config = dict(
    num_hidden_layers=9,
    hidden_size=448,
    n_experts=32,
    experts_per_token=4,
    d_expert=96,
    d_shared_expert=0,
    hidden_act='squared_relu',
    moe_layers=[0, 1, 2, 3, 4, 5, 6, 7, 8],
    router_score='softmax',
    normalize_top_k=False,
    routed_scale=3.47,
    balance_loss=0.00547,
    balance_bias=False,
    n_groups=4,
    groups_per_token=2,
    init_std_router=0.0186,
    lr_router=0.000394,
    vocab_size=14690,
    norm='rmsnorm',
    norm_eps=1e-06,
    tie_word_embeddings=True,
    optimizer='muon_variant',
    learning_rate=0.0111,
    beta1=0.95,
    max_grad_norm=2.0,
    batch_tokens=[32768, 65536, 98304],
    max_seq_len=768,
    train_tokens=339200000,
    max_steps=5217,
    dataset='wikipedia_en',
)
Below are experts of layer 2 (counted from 0) of a mixture-of-experts language model. Rows are named router (the router's row for the expert), up (a neuron's input weights, with its number) and show model dimensions 112-167. Each number is 500 + 40 x the weight over its row's rms, rounded and kept within 0 to 999. Numbers have three digits each.
After each expert's rows: "comes after" lists some tokens at least twice as common just before its tokens as in all text. This comes from a sample of Wikipedia text that the model never trained on. Tokens count by the router's weight.

# expert 3
router:504418540521490483484495524460580520521461465467484470483505478502483480521490477496555520606507506475471552490511477553476483536469455476513450561457493527513496433502
up0:516491564504532508520509565518515524493545499498548514468548526468445475498529490518538486520489498468467451476522505463478419519435483502564463502516548454533479446559
up1:486471499486561483453529480545527494490501494527485574451479545495481477557576459456513483548465463539528463464499528539538422446514467504569514470481447494504539503466
up2:474512528528540534502470487492522603521515451568543518477492524512459518496541494512570480470540545560502515425510439603502538520477501519590468585471501549489533518632
up3:519497515526543474507520533537540520513441468470458504542526549567492490473584510476478506435481546539539482530438498450496513548450494468487493463509544526526522478458
up4:464490473418446483558525560473495529577491558445555486554491511476478457462464458488552467521490502511515447433470496459503554494532519493477557551519538491489540486469
up5:492537586515538486566498467518549566465537519557495504534491481478387522570485490505506551513565503482509549490491465471516521487425510552536505486547508468485523496424
up6:538520511480482496490524442435492549611495527505513497542417491441550504462506534463485651495530484514464494481570550534436502493501476499558505471519503515597533462544
comes after: " (", "\n", " \"", ")\n", ".\n\n", " |\n"

# expert 31
router:504481461596485495469483553599551474452462499525435543542479501470458488489505484433539512559558479587562493433483485439510549487491571578485510560435501455456506540495
up0:454455455510473502470519617510501426537513472462435571485557490490424424544483508495476486532488516502546511477467506477518439498494486507539498561479481479483473511482
up1:536523461534507488460482534453542522469500518486572506532542486520566482544487479517487513499472410522428439475454481470478500462508506467507538503492571469424558447531
up2:501498504509538573451539512548414542540502515545494474514465559499454503504488434530485464507490457524546468574569533515538529444505484540496466484474549530546483440494
up3:467622474488498521482472526503521519492534485489536550550531490583480524583485462509452509548511487539509500484548542480607527489428541495482481486502524546512485489475
up4:515491576434517488504524505533526520521469431471485591521488568437494541502491455446460523469565454444493433425496475446505494458437509521520496498571504491484484548483
up5:536480541525489481588419525478522492472496479514453499515564542431504462520454553507505578526572476524555490451526500480490493434488477472534515534459592475445526475438
up6:473463479482453492469460463513423595561481454522559479493546526456453469416537478502482468510578535519441518581447480559436502487549493508559485432585451499484411595538
comes after: " of", ".", " in", ".\n\n", " |\n", " with"

# expert 18
router:560493550452481597493536443503492461518459517586511463497488462464468494448456458479495445492515465461469526553518463509477545487418531476503467480436409510493498555440
up0:481557594539481512536469443488453543510533475509437494497482471540524471615439488580497518530487459564585413525486534500503538526400553520535493505502495512514467424477
up1:493508512482449525532477495497423447422518392460502471555545433536547549480482538558508456506422455498523520608439512562505510452526515542504484553569484552465431451463
up2:572505526526442487513528447423442475490461477552540563463543512555444497511480479469555516507543488476483499489548466462486528497488476557509474535573463505507536549463
up3:533526432559565537429581526537452414503416502602389489490425471505552484587514439494551461451557486447466444439437512539537495454500539501536510565501521554468441441523
up4:429576533500446534534490448608510549487558481556529510537548520502508512473454501541504474467438489453528481426574453504504525568445527438488505524489483472479467456441
up5:466541550501445506440556480466526475489476517516474505506465514471501522508565496480494481506519545589547545476513433482511485425542556439537467470470487479483505544580
up6:522473494513555482436552550591458512470563491462528411502481535487515532492457523503603501506525513445443537530554463462538472491419508483536530615507485463515447548445
comes after: " P", " V", ",", ".", "v", "p"

# expert 15
router:493481516436538519527474528496508555473529484582545449422507513517492485588506467463498430490456430578521572536525501511537502562527455517492486575518538472479536525510
up0:501480454429522450472495566524527469539491506565491529521479424480477474442509443487558539529501513509438496567519418468571558506481524527506426462488525517520519504473
up1:528470519544517510431489493522465503463546502503499490437413515494495401515532493480485454433479461455516491555479518514570536441478489510517600495515474548536460556501
up2:505535539494466433516494489468504519511426445542554425498517487520525465484495490522476616498559446475467500423522555494431508524517527573443499487460539500484533465511
up3:509507493461563498515546518485408581537422437464439518561464556516523376544511557420546557468567464488540603460430386547526458496477461456599480460541551459498493571517
up4:515467553531474530485465491506494488456529523539446515499457564486491533495543496502576496490481572496442546571522452490500463463513459529469511451536451499435545481534
up5:436507576545520476505533501537533589473552426531560500495479426550485501507468530487486481486483550568510517442505507477461464520436467516532544461520491519538564511536
up6:422538590533490510482436487506506572537554455520560478522585544452545486565502458468512498478508548534466530441501485484447484441453499472596503381500640513509455529481
comes after: " H", " a", " A", " M", " the", " B"

# expert 29
router:456542538402578491420517434546527472545464528463471471457563451491416519518580555507570502459479429579490460508452506599513493533506508499561528567494494528477475556464
up0:459517568455471498523489461533542542535447507510508511500491483518459552507592496504519476550473494496456401490472505499491446497515535461494563486417457488563503568533
up1:509531470464547519515442483536523523484529455464484527493501515488487439473502525519515460521513517538508510540564537443411491455507541494616539484525499506478556426547
up2:466514474554447497564511457478408463524528529446474571483517520480531533488493537478566517476509547514440535513484418545411484508469436526541495518456464582575497524500
up3:505519581509494515468486485549518418467478477476472509510458362509516522498552496489457439462477514488499475469521477432534564525517507518497495502462455455414501438558
up4:440516457511493462518531517493440527475470547496538556451430404495553490474550510494439514506510469530502482490590488507470415496463506494483530486582468488500468478539
up5:509509493509501507525500481465551502495535522462492512490499437491481479428544526468532610479508487561589539424547395622489480521522522509539513561489513543471519529514
up6:494469515458448437486426479493472518458513522515620488488543448487478503516500529454556483501485497489528494534448509560517495490479528474550508549477519509541479416513
comes after: " |", "|", ";", "\n", " in", " |\n"

# expert 10
router:576460475543474514501506473422541467456539518561494534574519443583479406504446530520543486474469547614464493501558503575442533505481476545491531431518447444535557476543
up0:559485438532435464558517547422570454451522526545468559505472505663463500591508472495611411540464573492490534589455495493522462491491451494395456566462559502526513490497
up1:452461445535454484560544491518557572533611480555514486476490511535595430501513505519487467453483491527493503540486512465550442515483533558465507496543521508529504608526
up2:370529462497491512459476514497560531506514482514506490549462452512587446500452559548468474487475537503518543491416470413521508507557447456458561540511515550475500499507
up3:485458432541501487498501528455463518533529500554529478484561573411522494517502493425562482540474490507452521451480513460599457473453386560585467510477448521555523531438
up4:532474497491418536543500535484470476461555447501587503538441467534456503482544527473539474521517502492568486476532516396534503528499524436497517450475489474474547426541
up5:483425487481487475472503480460497488472509510580499488510426437523526587603522533453523446450476451524566526474477498418479526506471514539542561515446522442569543491520
up6:551462487447459561541530517473446503488527572545427466527474569460473501442540588436522534516439557542470504496451457473485525516540493468483492484500513478497503432497
comes after: " the", " P", " M", " The", "200", " Al"

# expert 4
router:486475482558483517594472550552532514462493526474508507505480512507531498532557527538493463457462516517495548448532543462459524517560560495477500519469432477554477539496
up0:502435540474470485539424535483440564500506601488486553523482520486533533479504542503447469465471523440462513461516432540433570482556435536462595510537537464585503512411
up1:494571563549482522470502518478461460552575503514523444548457526522539519551531573525502497477530413501489441519568515525468520537486425477524478553483526441450507509471
up2:507504510483570460499407589488517508517459485509481585519542443458527486522447541508531504481478536465504489445446425514529499487485509502471501542482464523430492480520
up3:410497474444483477468533452520414466488505458542522477532483504523436400471525434471478457524544396472597529502471470457491428502471479583583538540484547494534543540524
up4:475515507503460509551472443590451518508492483463454521482512477483502527474547488494448495432453525430441516513475583502535401458549577443485595474460596563525472436523
up5:438454473514518494545511479512500575472531552529534458489550491481483466467505488496557482530525444443539518497454476443482515572485499533493428427519458460451493515509
up6:424494514517501517495499441517516485537552404541467525557451491531479545493593583545519457504522530500531471541512465518414488524472478493518489565470475511572515527469
comes after: " B", " L", " |", "B", " b", " Ch"

# expert 27
router:467485482505440448484501495491510484496470518531486519481497444504481517566488523502528567553570523452507537451429506539402523440496515377514490518522509524535465507463
up0:451427534523498509482473522489499514496435421478487465481548536541505486495488526569534516465514522488470530470489553390506471484506477531600531501446533504486548556511
up1:527544502542448499529493467486510523540544519502431445560454442444564483587535516539453585535531521569543496445502520537476418510458501515473442466491485531540474466594
up2:474512470516505510518502530534509486505476532495446490473515443462510476486517474477541516568489536541521519475441403493473434489480553499510424459434503547508503494484
up3:535429520559508484547481524462543514510506504503454481437493473496505456534552545565517577599562534526539473485426558515465490513505465520539505528537554508471562531532
up4:491569512511525482533515490425520505462507540490497504460476553551509421466536587558535528525511521529495554407533521483439508448461530483452597564467474538480620450520
up5:525517460419437457433468495504498585501465471527443476526549482470475585598526517481523447553469521478492510442490483467486489479499481441462522486547459518500489548537
up6:597505456507491531484481479484493507465467480554514533505482436460446508563471504528529534460549449460480520527506535549506493521530518471502449492602541427443443508473
comes after: " ", " (", "-", ".", " \"", "–"

# expert 17
router:492560469522525566533494462494528518496539559479483529602464491411489583470489552496472546527500517511426524474572526459430564546477516444527513529454478485397431507549
up0:461527459601512494540440487525460522460467534558502529504537492536555461535492520470471560482460554536492493431539514463509520488492509478507539507499538477484488563513
up1:547608500493389484483491463607486412440566498547533484503538498528485483514492515548525551504497560484516501490457472487610550516510497477442465477545538468452532446535
up2:430561455498567512503508405431508424561559569480503570594497482487509488487523506507545510495459486518495519537543488583438455507498406544452584471511513481459516508528
up3:525498436515552522505479459574575479540573487562491446545501537469512531537491547531479539494532461470495472539542545486541461514490501507466483449467459467566402471464
up4:486499555474500541530494525541460459502420512531538489475538497506419512486466591476469449546496516484515455543502492548538453477454460445577543445483502619482424547519
up5:558463441579504500467522563583513523511485538412461500531498488479466514548479527535499469540514470499491506478499490448528489505501540451575478452422548569586457568471
up6:472447512536500473555433532513509482461488557518525414490460481475444424481498439576496538451457525527391536519508484510506520441509477576541494521447481559491525492451
comes after: " F", ",", "200", "f", " f", "201"

# expert 16
router:453534428453491524463487514495529514583475591497474483486557475416553437526542516442527478492489436500498452448427565474530489531491499482487544544508431512463446473545
up0:425469503490448560484496501480539462521495524531529492474530430514510542553525502510495431474448560482554572424462457525567504509485491474463532558479573465519506482511
up1:561567529509506505494511467521545515489527455486474445528536496442453532505564422532529487527477462482518493541498487485533482565483563466554549540445524516502539467512
up2:518504490490481528494440481432493481488482476468582609556493527499463548540510534465513492482465486488490475522449463586487469494524465555496564545520498548541363421490
up3:475476479447474469475532521561509517517499544497467539513542452505524446526445530474505533522549476488519449605479420505501456486529499486497562443509501473480512540483
up4:541471488594529487452474503486503436448514530500536577461543537547447455527525488550496472485449550500497354569524512622487403532380501504470467611509464451429503475553
up5:493524503474522483553507530476524492463555544522551483559440510491572551464476504499496497388566472482512600502541426440524454465489385507517502454562569508535462517511
up6:518548534581509511498520442520470484489501556483581554449557495512521544577530499509467525481481522535516426524422549504484500533531460514508498519590525551501532431489
comes after: ",", " D", "6", " T", "D", " L"

# expert 6
router:554470476482500552496493473580440638498516465469515516488557523439469521526500447423547459544483455538516550505474436462450555470491461464562472556442500532579480478526
up0:469514513522579496522508492538481605483474472516519435545558530453464520485496467458508491512546391502518435468524420500484463426420501528497489561474548532490503436571
up1:591518497487509492520551501482440481555545565523551514500531467469573413438457461563538509484488457462530457442475459457579531486543417475463548558479483485452521552520
up2:516483466463490450482499503501463434535480466464518506461533507504524458530463593460507498509590431517492551532510530526500538475495503439553531519488461491505505387443
up3:527496464552508543479416606504512587512441484487464531584517563512461443504450499441511502473530485541495470450468509539504462455507409540497508489491525567432562555502
up4:484479416563488516552579524509516507549556518521469556545509516477538507495498465534591493534506467438468457549489431497529495483523519523511527517478499514512452516531
up5:462529551489445511469499451467442568591502513460490507499519475446392393519505492545488524446464465517508540441495475488468511471486477487476533481515500565453531527550
up6:563500488481470533536482464544448535565560480476480575571546446543509544510525448420506486492526498493570455468499467525451521550508503517491523522471401493446531575552
comes after: " ", " K", " |", "k", " T", " Y"

# expert 30
router:535455481540492476501468499533497462538458453433528446503513542484490526507449484556535527533558541487529479475497558573477449530424542553516501557567549525480572479468
up0:523522557539542457461445437454501493544488488440515509523479516522475511499493471469481538490416535511471575453508468551530456511410528491513435466478506540542525539490
up1:441592475497497539476568585599545463526451451481476463462478510480459569513449530526530574571507569503516506548537479519513485506471511530565620522452527495476502546516
up2:545422496496610480494511489505483487472514492488512524519444487494532536433598545519559535482532474462447581477487447508494475526463427547473480554465485474473492458486
up3:478572491533488522455531478500548534491490522509488489503515478514521495565532480520523423391567510496497470429549512476578405505494510504491537487468481587458459474507
up4:437543541510458560536499557475494563517431454572522479490487458438455526485499512495507476470475450428469545536513489530464469494543516476563462569521487478520492480462
up5:517517535510478524489463445589551521503590468513576500573482521532452464476490524500492505472488519455532540490565531452463477452500534452411511490479479556561388481496
up6:566487545459435500514538534521533515505470447522483487585514489525502488527523472514444487448502583515517412555412485532494559521498448557547537511539555482459521455485
comes after: "\n", " |\n", "-", ")\n", " (", "|"